From a checkpoint of a small mixture-of-experts model trained on Wikipedia.
Size: 8 layers, 39.1M parameters.
Experts: 80 experts in each of 7 layers, a softmax router.
Training: a variant of SOAP for the experts, 240M tokens, 4892 steps.
Below are experts of layer 2 (counted from 0) of a mixture-of-experts language model. Rows are named router (the router's row for the expert), gate (a neuron's input weights, with its number), up (a neuron's input weights, with its number) and show model dimensions 0-255. Each number is 128 + 24 x the weight over its row's rms, rounded and kept within 0 to 255. Numbers have three digits each.
After each expert's rows: a language model's description of what the expert responds to; "mostly gets" lists some tokens that are sent to it at least half of the time. This comes from a sample of Wikipedia text that the model never trained on.

# expert 18
router:177110196136107136120149117064129130124115117111147118099116115141129172124087139092140132171070149123112162133103128086143130123142113131104145146156118147106158110129095085108125136144118152116141094114150119076119091137115148121167102084133116115109168114133157116180135148119092110113119142168120147140120120141137098111140166139122145140098128157133133155131111133145144123099071148143168139122139112115116171153151145160142110157106162155133114126121144117149142188149175143122171168112100105122089100130125118142121173124099121068081089154108162136107081118133095141143151102170105168144103092123101121087134151130146176104130119116133161094160106086104111130146128142167114132150142126123132141142117125093138143124131137095179125151132128138130138145165112129
gate0:128134072081132102129147132105127136147170133104120140123179152110198113159131139168146102138101157130078148116093090183158096133165137127154110120100105123109130111086126130118125093135135139096105132137139135132145169166141129128112138106090138145106050122091154116178147149120143125112142100160117143089118153089121131147090123138111133126154139139115148148139139131097127131073151082152143155106129107115124156151124121151156078122116098138130105142107143119108125144128167106117148168095139128150110151173117117144186120096093120106129113094108127131107124120143173131105125158115115101152112116117136070114137108106103080127156123122125125105114100089113140093119136158148121124148116137113142115111138161175131070149133163174152117098115124137146144126130072130
up0:093115138125090115140148133173164130116122159157150141110122103119095127136137117122116174147104124121142109139163125177129117145133112141141138159149148125138157138138140120163087153111113126138127118138119166119133080134104141143113107131100120135124150087111100105093091121157095132090140125122148131115162149127093135146138103136145121117158177120137133139115118114153146151133161163163098094171141191111111080085134126155085117109119122171116146137118160173118125150140108134130120172162107116083123124167087145158106112090166099117142109136160137106141113125129094140089098054119092161135121103155156141160120071143148114116109127153139065111072122108139139166130160102088136104102087085102099132131132124131137164135123123107095100128141147150145117119073114111
Description: Pronouns and conjunctions
mostly gets: " who", "He", "She", " he", " which", " radio"

# expert 16
router:121107168171116104141162134107143154143143142117108129149144135104136185139119114108160080103126169129138144151156144187146141095078129139103114135147133124086140074151127095108112112167144130141127165123129116132130151128102153109105104098136112145086124139140158145111136120118071096072103116104123126093128112162131111127118142153086154085122143127134129140137094121096157085159135120132156081162120129079119132118142102133109118109165148152101098141095082103165125108143089116163201145157133131109114142143094131126160103113096119100137116135110147163101083128119087125157150131130112121141133108155129158105145159067098117163136113149104114139131147080101123158148155187114143119146135131180126154074134116107135156131153103127148124134138140138122127118103132118
gate0:119122127154164137135093109103099139124129119120155103118128136124112171155163110127139174112169165140141149165098150139128090110148158127149116133166121142102151107113171120142100087150120107151143158130114159117126132098151139124137119146114115132090128150097161113162164104173142094114086137142145099106112095111122116089142151131137106110127123156136112117123150146142125143171147087143139135111075036110117136118138137141166138119111138155166118109162079080119119144154105115137151124142103091133135096141157117120126128166190130136178149137130139119111136133198107113161143096138113125135149072051112136076147116128125143120120139164116123129110141148152130184158162106089139166112151112133116128100161109119136159115139121120141124112181148125117152136106125126
up0:122112141105169161125137117091149121098127104114159109085092096090108190168123098074096100120132116112130146163102125106074114147113101133129124130127133182066152130153161111134117137145122105125162134096166140114164128123144124163117138126094113144142120153124143124137131070142130145080122157128143125124133155102103129099128177117112178134092136117152169109155127118147108136148091121123119110119097112143144149139117138099140136106132126114143124117169135122124095097128102153119136139131147099128108122097184144143132156133200181079131129111144120164126127115109133136145127149117107114107180071136130165125152123146101131054097155183111143129125110142128140155147108128128135144110121114132125144089103122123106195130117110108080131115148153150125138135172105115
Description: Line breaks, from
mostly gets: " from", "^{(", "From", "Species", " From", " Ru"

# expert 59
router:075115155153137136176178094078142152138121147137114102103070102143153106165125154144136144127104220157117121100165153120111106118162119152106094151134077106123155105135129134138160177140167159130127186141124136143142115125108111128112131132123130186094157132167086121165138149137110123075139124131083120093118149127082128112132135137117133150109139113085114144111109155120142138140109152121185113105096105084095142116135111143091148126135119137133110160130130095122092112104101143148101136142168104115104094109124122150162125117135133083112093145129141155127146155131117127139102116163142147141120147195152121104137100094139137121137131099151141112088128134104133120122109142118130124133156164115153107113154153138123163127098095113160100163120133146123169119154172137
gate1:136161127176117132122125089111139138121138109123158130064090112116150128098146139166136122111145160149106146090119106130082119123195144113138104176105159126104096100117118100192132156101128107118150150127138097118097129158151126140124121122117123173078145165130113152138099118172122109099131094150117142125174131130144063162130159133112132131091128133132113173140138098129110172157132128122160125100106080102093109090121136101125106096146156126113114133133104154113117120111149087119127100100091138117090141154139119145107100136140118107134134128116116080102153093094128101090134128159114127150147148147155124123164107126173106130106114074162113153130105152156140143128145105148122142101136131116141116118125116174122133145118106131197098137154061115151172122153101142
up1:131111127174127087116092148108141089181132109089131120140127142163143109134155171140154117122118117098120124097119159149124102137151087119159125165136143119136144116106166136125133113142129143128092106112119140122135133118152129130139075144116155167135144131133127124122076108100124087146108126119107119109110126103098074158121106153164129107069123153134121164142133098116112064130129171142116125147113101095144138122159152140075112112110101120119138100095107113132125165096116186171085129111153120126143161108118162151137110106116096125147111108091113142114154139106102121121099108144133169099140073141140116154069152122129146118070145132143105135099114151107136117117150128130139104140102093132124142111129133117137126148070094121197080089147081115142134082129073143
Description: Line breaks in infoboxes
mostly gets: " information", " political", " Coordinates:", " GF", "Comm", "===M"

# expert 42
router:133128162116130142128185121129111108149128100146118096112134095140111175146092141110178095163057123091095157161098138125125130113107087161109117148126117156127134127125176129100119120151121106115124174129127125143110112146098090127131104110129121132118156144139156133137138070123090143122131077182116137122091144176124137110090152108093150102126159136158112152169097107080177153118146141079125131154119114113155100138114121143146141150097132115079141103101139106122127164166132086065148158146139124114112141134118096137153123108161131107078095137136141157110110103127133130106116145149142157090128137099073096088112132160144159138136128124099127120152104153138121149143163171159083119141154146193111137140133114136113123134131093149139140139130142121154120121107140162
gate1:154148110164071137141144142119151134133165141134119141178119161139131157126128108128124149109171134155162138159147128162116161134150134115137165128178097128088110115154129125155118116164139108117120131151112112122168146134105130107142120143161132157120145107156148111112126117108092120084125125118175132079133125142163123112114128140144096128142139141115105136129133163154133130114077116135132111129085153119171114156121115130096112097131145160160113190101131139141138150106119097085086137113110117133115111087134137127149149142114107134033121176141125169128128104110144145145144104158163125112115124095150132162103151118130156109191124174118150104145187090092122145121121131148160096119141114169129107160064129136151115166143151149125131139092127134178093090149171110
up1:144096131125102111108130142141147094134112107108110140102153069102107110137143105147127136139088099121144134134149116124138122126093166121129085127140112145144136120131118125142148185163165136104159128104104125115145085091122125106088121123115134131160130107145121099107138120133129141128100144116146139117117139128138127099155117174135082078125153106152127097130097106096122128147114122168098118132121166129108133107133134109133153120128077110091089184167148141145071128125139168143138125112101090097153145120137093133156107143198140160136168125125102147167098130146145190091131113141160108158085162107120115082100133086113112139111147135138093154188072191133133130175151111152140127123162137081149113131150130151106133142129115153158157101127115118099098127179120127
Description: Articles and determiners
mostly gets: " These", " This", " Its", " An", " Yes", " kg"

# expert 27
router:116107117130127107133142138102157103097120114136132138118126107146105111116115155139157112143124160194133143144113124100145115124137117134135074113106079136124136093118114121144127150108122136175131109089154120115103136148106157159136106131090165132129144159162159104123123124136062152155119116137128138143124141124135135102085078114126141120111110129114126146137104158105152176154120150102149098108134137126126146119093125149090133160113083185118080139125088080145124127149147124098096152125094120132122123110144188133146151080110133082128128100075145154090078103097100200113175116145119129118136136089084091123104124113116151129107138157146188072117124133089133090137135167121114130108134156136116109130139166118148098169118113158124132177134161110129140090147122140
gate0:110137139095123099132173150122180123125157126166136116130132132131114106128129139128106119130128112160143153165128141101159116126117086145137103159133133098112159126120165116163130130106139103114127128089109123128121090126106140158147122131130134111144104140107133090076143109125124111085114167106108146129085169179131141107136130124159147185118132116127143147130105166092124145136111125104144126108130139117121137102108123158150138102109102065061093118176114137117139122128182054138147143100126113156113152083131135104129105145159114156101129167108106150123091146133163144113138096115146100153151115162131084129124105120152117142123170120127129116096096143056143076129141110116099126089105120110140145123116161047101106151101149123088128180122111107125124156134177127
up0:099137112109111066135132156123162128139116130174089135098121100162103173138141152158104152134106113167073127145147127109152092093103098112143122171170114094114133107127128142151132112116139128152145142129123146107102080122107115110092108121139127133110153113155124106121133152128135100101098157132098107137133121122139136144150127156152139143120129143122183137111114185102156163130109117117154073112155167104129149130129089155116145091125129099135124198178104123123098124133128112142113127100173157092104107100140166151114106157141078136128160139070098147144103093134187145136130104115126095199145137127135139118133118143136112099136177111117134106072078139100136116113157115078099149140121131136126113103124157084104128109136141164106114120123105108129112135105150134
Description: Nouns before of/to
mostly gets: " ±%", " loss", " problem", " agent", " McG", " injur"

# expert 46
router:151123149150133112146197132129185094119124099128136124118105112133117111154104143100121123119101147136117161172131179140112104128152126096120129124173126154092151117137180129107157138133124106116122136114110110096162148136129097087131112113147124168119147127105132151101119119168103124123108084159116186143123092143114085136089134150088112145078109151144153136149122136148126096099102123117155126120143079090140153129112131161103127171154141119096107135115074119108129142141129120140130114138140092139152105098077089119129158133177172123133098130152149180113136131108076109106121094158111158135112135118158154093150132150148159142114156149139149110132149117129141193134101144169131114144084169100156148096109150112106122118122137139156140190136094118117144086136099150
gate1:171103118161151103170140141091095086156142176151111160109096124148081088163093137110129153123114144103165140129099129118133148114116125144119129118161191097135128138127166120142118113140134105114143149126124123144108158159097101145162125113105143138114159154110165098157150112095109147130144086099147139126137159119182097113125123132140150130109146125124113180107116136139111134182130119145119103140161110126139153137161127108131137129135115151131122068145096136153112131124103139072143112112121148139138139145140113118175090092161127078107160118165137153122067148126078143120145077163154078150115119119117111086111100141099149096105132130121134128133111069153177128095126171138145113143129127142129087086097086130099111137119155093138127166140163151122136144114118106
up1:080142116102091133139116141135111170069136118128093101128153143123141163132118162141136095127174127133106121141159131122118134113116160150125098144099093160112141088127101120133179134104099166131115113135116139103123093115124138084149124107122116103099115127121114114141157116118174091116105097147114140147143099116120132124123159115098125129131116148096163109130149105098145102121098120111126188145099182133123143107140083160142127119110154131106161140104114132136147123125172129157150123169106075102175128099103123122101152142094138136124185109121093104129191116123152106154145145121100155116133131149135153126107131102141126152150160093112126123220121175114116153198175138120114138131101136115100100174152180112134118141110128147146141109096118096097153106129128163
Description: Blank lines, table rows
mostly gets: " FI", " included", " GK", " (R)", "|---|---|", "==T"

# expert 58
router:108119152146129122166167116112123151129133133110105134122157121147115069148162136115190106130090160100120155093142105124086113135112137100162088123132174106147129134103134137091111199146127134142115104124109085127122142126096149117135132089126146087097159144141159104139137153109069131135125120112105129093089126133140131113092165117130114107162139190145101136135115106136174140167137130126154145099139132087131145136121138166131148111100124122084099090115143114174134110156149171099135150137135137130139087087120169123158139121149125105100124121095169168112116131137099128088069095156109168129145119140137118108097101142136127110142147113168142102123143074145125152119111170123116118124156121148153152135177126073129132089119085118142153133078119117155144104121145146
gate0:138108192113172121107134111112098086110124098134122126156159154125137133148160119100139133149141125115184156104092127110142100124096135116113114115108162120154178073117119146110119099140138114138147160090112131159098118094153108123121106135165153159115107114097130127068125128145129142132168144151157113150113107156149151130117146089090103115144134157130083124126145126140144138096122167089079083126162140111119134140136091102145102144116120115101138100151120145155090134140113160155129127167135144105113128134138090069095125105101158089147109129076142121108089132113127145074137107123124132131146143100124143092119101102109131146091105181116131152125122089076121117116138107114101126124098164113132121137106117123110132133095137113109179135096076098090084167106147169
up0:105134082134145124135103092137154163147168169123107132116152143178151142155108106124140151092134096128094101132171124153125169133155128107117122115140102119139143127170161074141141113152129153110112071158125116106130116107135127131138162137145118142120098112138121149144153150083115126159157114100120150052094141100107138141131106110124111117177103128094149128141129163119117112128111114160184124125092115136141079097098123122129169088089143136124126106090159143082181139149129116118134109131110127106142114122130120162122165122143081132149152130159111106129178101165163137124143124126121111079148101138138099147174170139125116134121183094119124099135161158115120145120109172117173125122114137167165138143106139150129132123129123162171101103154141162149113173143097093
Description: Mid-word pieces, nouns
mostly gets: " Coordinates:", " information", " Iv", " This", "==E", "==Career=="

# expert 49
router:133134132163125092147158134098142102146132116156115155102111137142167136106144146132170121170149155140104185131139123101109112050120127113131130092150140145136104149143128112140145126111143129119110145105120134133099139146073114149108106130108140134148134105157159107152145117146097164119141124135099071063109140136121137119056170149096120124083132128155122136139129154117161160128117160147142102106170119121140127131126136131129120166102162100165092136151111122151138075112126119105180154136133120103107117096112100130160125124119083124084090125083170128099105117094113166141134116141100153115157140138101139150116116143120164099143157109136173123090093120133103137149079168142122120164124120085152079143139190122135105140128144151158132151114118123125109105086165156
gate0:181103126121105112145143069127156116163144098115144131123122114155141166144146095144185138151108150128141117132180145151095120159134102084129132106086137110132116148165151158126159110114110126096136133120101148131100127149118134120155132157149120136141130087157139145113089149162113121102167125154133131071133143099163109109143113121096134161136162143129142132158097140161106111151081081108092126139104138105155111113140114134126151124080147124163100131110129088122130199143125116092140085155161107146091093136132106114147140148105129146130122179175090120116146112109141123148150121165147128125087153131148070087099136167117144094153142121107106107087124139135102137166122096116154100132147131138150109148087128161178133143133105100128149124140156121098109106134116190
up0:127118088116114116138149099136111111101188118121087134117152135140115142168119113115091149140154107152179132124099140158149139128169085130129153130134112122121152141127139120142140145131041118108120089133168129144130109132170121144130127160162170124129108100126116172115140182126138105117144135144130130088126142108166110098157082117108117158130102113175117116120121121138113135154132136111130145121159153142117140167073121143103101140131106121142137126104122131153117126118118143146149130115173097190124151113112197092120138123147115117160126136138174155112120118175094121080197111155126151150108122180102146127134147072094105129146090167132150191113094161147120146166141146154139115114142153147110137121112140098162186134151114106099150144139104122119124140125139128
Description: Possessives and determiners
mostly gets: " This", " These", "'s", " original", "i's", " Yes"